From a checkpoint of a small mixture-of-experts model trained on Wikipedia: 64 experts in each of 9 layers, 1248M tokens.
Below are experts of layer 5 (counted from 0) of a mixture-of-experts language model. Rows are named router (the router's row for the expert), up (a neuron's input weights, with its number) and show model dimensions 128-191. Each number is 500 + 50 x the weight over its row's rms, rounded and kept within 0 to 999. Numbers have three digits each.
Before each expert's rows: "comes after" lists some tokens at least twice as common just before its tokens as in all text. This comes from a sample of Wikipedia text that the model never trained on. Tokens count by the router's weight.

# expert 49
comes after: "|", " ", "% ", "0 ", ") ", "1 "
router:526485587499408559500539476504603518510413397445609597533495541482441582486492538473437508529439505583487480410489578478491475554509521556547458518503517509440546384520478504522572562594593461
up0:496569538522497532572582451511421544487507557593410482550435435451518462468573500466490529438538513540462464449529528467461445495475535487452493570535529543572486487461451497447461490526512556
up1:486531546505448478450509571449499524593519535531532485495407531464452554497533478507510455531546587537540477453518404507499464512578510442555461543542533536466531621531519470468446580545527404
up2:486470472550513534456539518490488528494428535565468512495529478534459383542558549522499498537554498530493450475368440539368485410488468483504487475536667438474531510450535466539513459492490527
up3:452438469465482510394590570497552601576449457441606511543526502538475470486428414393488519555466509636581550523547545567477501376554628536502510492542416499507459493479555515466535489460555445
up4:492454602490497507564517497511555498493508604518537416443486467470485484495452512617476546495530546530479564492499498500447459459564463534437531460518568559488518502490496587527543495571494528
up5:555530548527548518430523383548483478537586476441432549541495452490485535459417525463437446429480491474471440444450495488531433467560440428435525508500428553514426494499404524553451493365386524
up6:388524471454489515539424493473415585571478445490498513506503567444535546536504540457527477485492549449538575533427521448458425472433490415633473549487511496401451518514475448464450488446495496
up7:461452502444500426515501597425571500516349561520531524508416563477575461444494493531445423488453472497504471536547509520509458503504511570400491506543406513400552436503483489436465606534510548
up8:454457524458509443506570564419501509555460541563535514491426520386501508507481536441453504518504496483502475537582528597496560422478497521470494482505518533468485487469559511580446516427502494
up9:540439491532462502467446523386550532516481525553596491565484443454530491538389530511521484486445459418626449515499432497610534506559526473469547574515474435452511581513485555532524465533539521
up10:522496574515453502555537520517463526465571507516558538525477539439569504643398520473492515477499384514443490541444561541525483449393558436587513444563486500461535426509478474510503492497455483
up11:460492398430507522475530508411542670572525502520501507541404415450484546497518356469521528492592489356504482440483476524525507525498437438405480569548513463390435525447450577472468443523591509
up12:561447559518521479516480508457543561505467434485505547550471472563529455389521465534548439542571567549471532577595520535474481485495515424399541545452433607535499432526473521560518506494594558
up13:529498429494465573539494491421560458386530503513456596514441464582501467497521529424543465607510499519427560511552464448506431478487484519359441522502542483461461432482466500460461486421487479
up14:435482539583499503508485510575605437488503509573452502478489570513469492453485460506558479452598565539546492527491561456487566515520537504472568575537407420481481468520490468425541505644504489
up15:526505587457468489488490454512459543492476471413497513530508545502494541527432483472476492418487436535486444445480557505592445527584486430471587532544490493404563548562443516442570483516525573
up16:557526467498435526492524493513464488531530564529510450383470559543508509501490421566505483546424513514480523536524487445415565489486624543498492557566530542552471503533509424442403536555519510
up17:521528468634471469513531529467613414415524514406489541514530504565597563476464492505537461479513507517476575465447531502593407471456479589459567450463418468477485412487521385474513526494561462
up18:449475470624471443516529407489406535546511525543514549487479502533503395477494497510507547513408488473533432501461434507456458621573469528511509529442456449397515444487542513448434480457460524
up19:487481551562540523658428476488588439593533443544550477492583546500568523570540469471460521461522502487461521467463556492583533562548465492538462532608454510487475516538433524580433548485523461
up20:429549475463402606471481407519593549510530450580438498481533554451538530538492565465523589599470500590556463453481599572504474569482508545527498431560383583442441561375518455453483469561476529
up21:542617557574474511448567568503571444504520529540486575372454542542527485460468517514490493534416470496460443587561520530551543505469466455499534467485481515470411555464471588527513475511429482
up22:474611579499557556486597533545475523523557528515522417588546556512531561476454479504520464515448506589440487446558528419511576531442424507497501528429456427498471535513468593517482469483486572
up23:485547537595491559657506469501481552538459457571430594540489377513490540473578552525422526475498515515491521464534573487484480516492530497486575560451511479521509437516576572535586470484527468
up24:446586555456419454362407494664452514541525511575517567526510563491450491583571499526536511425478460498501523440488383496501541547581499499519445495536467460514561605569475514503541433517408428
up25:527530511564470442473505430572497505515506476531476609552379436457521546627468563457444630444517476563564515612467494476576475532532557549604529441487506522434602497535431512547576437519423505
up26:522525447466500560526426542542497498512436436448493402393521526568497493598481525490550410443455540487503393557527451498504538482439515504552519556476566443476503541449476567510523524470383494
up27:560514525388618495495506452387465527621436563486527473484525532539534384506575591494514594455488542565535497572523520409392470521532587491473462558464486415406479436535427460514487466460589564
up28:573479580549366552468528474497525513522486575519493543487454493550438472465448449418524517558463461536544539511507497586481359522409529529443508524413511484547529502523512563485538514468519488
up29:536508486462430498470566518518533475547525553443518541534521452516471434518514450536494528433484583520471467479468550508537480534549468521505499420552396484593429524416452560487552476544497482
up30:454462589554459467510517549453534516538483488461543440555591472486500497474500535448551472450515537514491515433481506464465498490532427509570513569526447531457506588481512568452477489588596438
up31:442484474517459510478358511475523489519484518536530443474452485517599554536519547458475501437478455525504434553468505547517468476468489480504415561459476504509553466500459491482452428446537404

# expert 12
comes after: "1", "0", "2", "3", "6", "4"
router:470469497583527457563509471463486602431577548512508499561518475473509430503435520473541633528521542555507478532425526462516587426445517592547511411483488476506567538499530596526512523516494471
up0:442512547539605544553577554538462470497424558432517603495560519490465431486568545495570467517493435449418562540482494530431497359491444584460457468559472450460458481506502386523417584516516458
up1:490535481494412527400479522403537512500536459538530481395497458464434538516500450476419567506544558497526445502526419477499556477371419413467487467523544508538480558584511475455446563501467479
up2:418509482437544591509524528583432512455533401501455499483470497471541522508540497468434481506420486418548461500440569512512538485535568548494642437452395460461492522523493474516529468497445521
up3:439459505351439482471449545528439536573517510515499444528438527435547500502616546560454508458445458451390561426450422486510464478461520507508539453549576517496423460484458428499522573474525538
up4:457398546498479493500554522422455523484479515523527458495508489475457487480586404532479530513532462567557484436599464570531449475502640477467501542542544377443553482443470485523489497441490507
up5:391523532557569386431519457515523509484513521435512638486498519510524450473486430615553472483445433427535493567587579451457446593476500486513446476518370486457523454618458506594478506448560455
up6:472522523467429459490494531437595521487509453571464383436510539506540506457491420470464425473484563475493516523438510484528511467540623477483489492647315552494463557482528469530387533584470415
up7:393524483432573462555456507532470570609437456448590585530518482477550490478482488592541520464503579483611559419539499501455455468549529446583471506482390499407600491527489633447514435545454434
up8:536504404488589513532377500456555477507515521580491517490440434428425352507461526467458563527465567504519520549463468451550503545500515494558561440537402541484420560463563547482473487494487566
up9:504565533401513522506553538499441517525392483553467510547479485601510462445535517500510527523520488488459441533553499479482561566494520547447557485454500405579519453572453457534562414603571497
up10:505429495423530467462470352536486459473597422518469612473436435482445456517501465609457471504459525447531390552452489478491502573476444442454555515490541524586523527577451442467511419508557548
up11:479527648524513579487485463411495477488501423499418490560521502537483449569583531486530501444546524468546542506446475468395397492490479549455514595531472528458451481491489485455562487525403504
up12:485483529517503548547460455487542467487521604439565553511464455491532570543565467558511495533507425465464475497483456496612432433429500434505544488475456432561566382495492525523418489491446493
up13:520623481474564502526472486533500403577527473436479506524455503474519502630465440455458556467543517613459567543526470521591399484462436507454401486486524395482471489565524479593451503545544478
up14:555527557497479493491503456509522580551544551495386441489453492468541559537454503481402569475501559571513439559486477448477427448522502492407542478480505449509547489542536527530426538442542551
up15:570428561519396493597504504509463550431440521449519472442526524526455477532483449476511557529499501492595471482457520575574575498493548414511497468600465474454600490421508511528448528525522475
up16:521554527520513566460576526471578538503478442431540478540546556398438357463522523503514513528503462566583501449583452478562496468534420425597448478527573598474498570501546517506464480431405455
up17:524421568525410481457555491567547464556539511516513482519535508498506543416590549578382580468497543495527494440571535410440600501550519490493428522468534531550461489427488508514516450437441423
up18:491486522498489427479540470457469544500473457487453449515581518523526457552485528460463571509435494518538362456494522496574485523463504503547496482448558535517473501426491561461432562551503528
up19:449508508489500540500555397499432570523539524462490437578522496629504508457475433409474481558582421491446402369509562474496528604552586474578466553531500523587562539422403500558446489542441527
up20:431579436473455525466514516521501415466434586494499548434558450544617573435440481456537403505524406425563449417508495535428487486616447472433467479520522511502541584446498411537477520552455510
up21:432542517500514515541416510658402506518499518509452483570400515474529484428386486622513510492537550465486465447452529509408491507456483462470471432521516444531543575462514477522504474444518557
up22:439387463386416462612590454503454486573537526465524518546479512504522520530503525509480569468385400485474497535364559493474469386456584452474532505485485555470410526466540421484523560419491489
up23:392561563513517485491494522445439546469502554551552555439447548500447472486560546515481510512614475500556448501455521457459482497524547513460482514377623473535408605502531489511544477486529617
up24:483468573461458507506519562495453476481519471502387495565555576499520553511548430568567617503473522482537428469463568487431546513533469470467492519513453544524515441524395482553546424549443514
up25:505465466576588495556550493462459484578450506494489514470444498464527491433518507491480540464493536508496443513517519480491422569360577464440452564465429444447561524463482511499588512498451611
up26:516522527478537492476517510476480462479398533481460506564517445651497539455554422567600502417535405520535511540500507519498570521514570467495432526442487530544488410466534531508586500530521460
up27:477486491445538487494509517527544541447563474439500524451440574663482523504513479439509551549463530511547485533524359550437466497538535508414475486614519513428559523598472474604485454606507426
up28:521449477563541559521495461508480428520543521563463557521585532453488474510560387487554519547522504506520461475493583480456548600473482391580497451531474496513531522481440458532503494384454493
up29:523531536528430475560499584579510489482494571516474515600545514527504489570555574486462466418491461593456462556480455487506438537486489465440425501494464465419567531528462529532379477590461438
up30:439511432522426463509479636525573594553420541486537637473532556432409447564478576427405451454531458510529561571494463396454537465451549622461523613454518457576534532558506509462502557537479533
up31:445438402470428460490602535466393428519514541460513435481540441596572568533478550569592516538501553564485503556519542544559528545465436560413480534394536484547450428562420509552469447453438488

# expert 55
comes after: ")", "'", "\n", ";", "|", "."
router:508579601382488524480546592488428551500548528526564485411542432536540570485502389483398538429510418498524588560477497534517502483526493563551449416514555441592531403464493541463422453517536570
up0:488465575504531435481468459537502492500495486566557471414454504565443516560563504394535575491489491472530521522473567491443514472488497462553431394471562544584527550487441541489483558492462528
up1:433400477480426557486472411558469503515419517524525478396446549527501589462524509528540577507611486536513569477502518514485548432596488479569480530456435368481581502611454561454477520567486498
up2:484564482498496488422494534498582463527450459424511483447455557395496548488507498483495514514563476499556557541468574609486513548524432423482546492571489452451537543408449501482504559480384572
up3:550432534517478521435433607522498433513457474438455408569474467534377530413559421497531545480594476564498453443531339466445518557500530467530496503573485459465557506485469424638505572453523615
up4:538482463497532524475542466509465499423510481486526386558533461470525577469434467493471483513532385464456512524442512508431473526475481469502468414446487473422524548442507612465438515513531495
up5:466472553458510456580561445496514461530491445487497541489467553525450523579583449607522561552547588631498487497444472492465543501396565490548384549491465452476514471444436525593501561536521436
up6:410589496485453560519481513504543498534463449550460466485551566418436503434479444492568444476521501574457589518559496525453546504533540529561428590549582506497430545608529608476530419456432519
up7:405597504530555470470458476530517455535444601506469613521481492519492519483546475459486458586487425551521507598476516592514527416556505510527520532512487458457487506460434529594522572480436515
up8:576560472546497553464520460416472529512423483423552514576503502536521453538457420514553533465464470450463462512520394477450501450500505545473530529440414498464519480422516421564567454473529463
up9:521478493533492469560499469425547518527423476566561451419477448488557510549481630524514548503497501529478486491522521320503390496506615482559492597522487530522550541467510550549496487523470529
up10:505516513507470417427513530454526488507518473491577498476545500511490520459395584525536562469514546506424578563445494431484444446481471416460448498596446510421538412531473517406532520453580475
up11:474609537568469571458479409568450566591499501536458515410475407565532482508519480572468505577465526537478450509507508440432505542499493553505519493446503431480482439664450479515456469513469490
up12:426470556578582449466498471477449478503580572511436450512487600575509437465469454423459525474500487477438479452515433494561511487490448447591477557453442440517522466548574517435488531576449518
up13:480514523502472475551559487654586480389553474441431535532426598422489483388462529500464455445623572581503525500471505459431471534529641452500383467459462446500586536470491490488540532460517472
up14:540463527430473466500543588495537522434565484522525479545529485540479526479505497518518527477477443470467507518557449508532530511607557481548476569504481433545483501500509535585534526486516373
up15:443601478488456474587502554492540524465470404545478459471603512446524462548496511492559488563528573560401390445551525438507505460560541561486393538480449552575462548517521459518467422555512548
up16:502485553546455428482533433547518473530565564524464613443547396514440496603486551389444458432525564391484574427507469538534548441575551393527514436540469518541477440445433526512588515433414488
up17:578474488497463436512556517550528502505448598469507592407415442578494491525571467528536488517439443522473505528496510476463504494495465510534532644564519486499432497470463484489390521528469498
up18:477555447477447596500644455368471469581533586531482397496521521442437399505464457492522511508503566565472467505477529573489464515417432558406465426509567511496599426484488537515530508423549435
up19:455429503488459464484410498480539532475560443512549523551548649498460498482417480390527505459596524529528404548487556519474510474505526462530468504562523480565441572476529518514448474428471579
up20:432600551586478536514410449486555405617533536577574568484485419522448469536531574507465502565531505428569464548436490531491455485577518544568590500528433498489560409455430492521454516443468453
up21:423559531508470421554482474637575439564532478599506507467489527508517459471490508521473475535559490508483538462494550501545458434463475482490504475534454555600548567477497565578478508502481497
up22:435556558522465502490523524569462502565403583519482514395406444569580470452441597551500501561529608500530504500555581483543477502521473444476543583510534436488529471520550522444513440507559507
up23:539461492485451515473490461431446492478551549472509481448530534429497549525460519511509591478399512507414496525483519522497548479585493523567449482582586541536381491549498513537556504516488520
up24:422584469460519557467472449486563523559469523489418532447438527414446501522512525566503546459548433511437494451451477522429452508466497368510500458559524531483557553581559510465530501518476491
up25:545524446475591431447450409532476562437461487520621453541459449544445503444532474493510446434386488500546501483481443480491467527577521439478477527516425505525476527524514507489463497443468515
up26:560545517539498510416478455485485483576534553484509546363586479488432520630418543610474437570564550584481459537515479538472564443560513577536477538464553498534350487504433539396449478485479528
up27:412387415453562481511542592467571515479518483585510554483475521533489578557510591527459526408508524546575497556457472488465485504494546552551584454505547414495577471508552475436493424634511449
up28:465537546548508482454527603418375536510562431526577506404431496490483427494441491444556448589463477610529434404564484572485476573581478501360547529623452456523395621528522526478556499407469467
up29:469493507442391517471606591598486473538429577511502552466511561494526526518564480562418453451433491546432517536500602495479438468504433437486541462535564558454531469479546528446394501518528518
up30:495583489417476593491539534407505654481443470501518555485527544477482464508635483516446440581525460517470523479481454433491461446570457444521498540528609507459548531539469516502557428479448534
up31:474420408517536407455500426544523444487559431504557525474470449521524478449511521534518552522572460463483576515557581444482491525477503455564590492479523550511580623527470403459545456496525547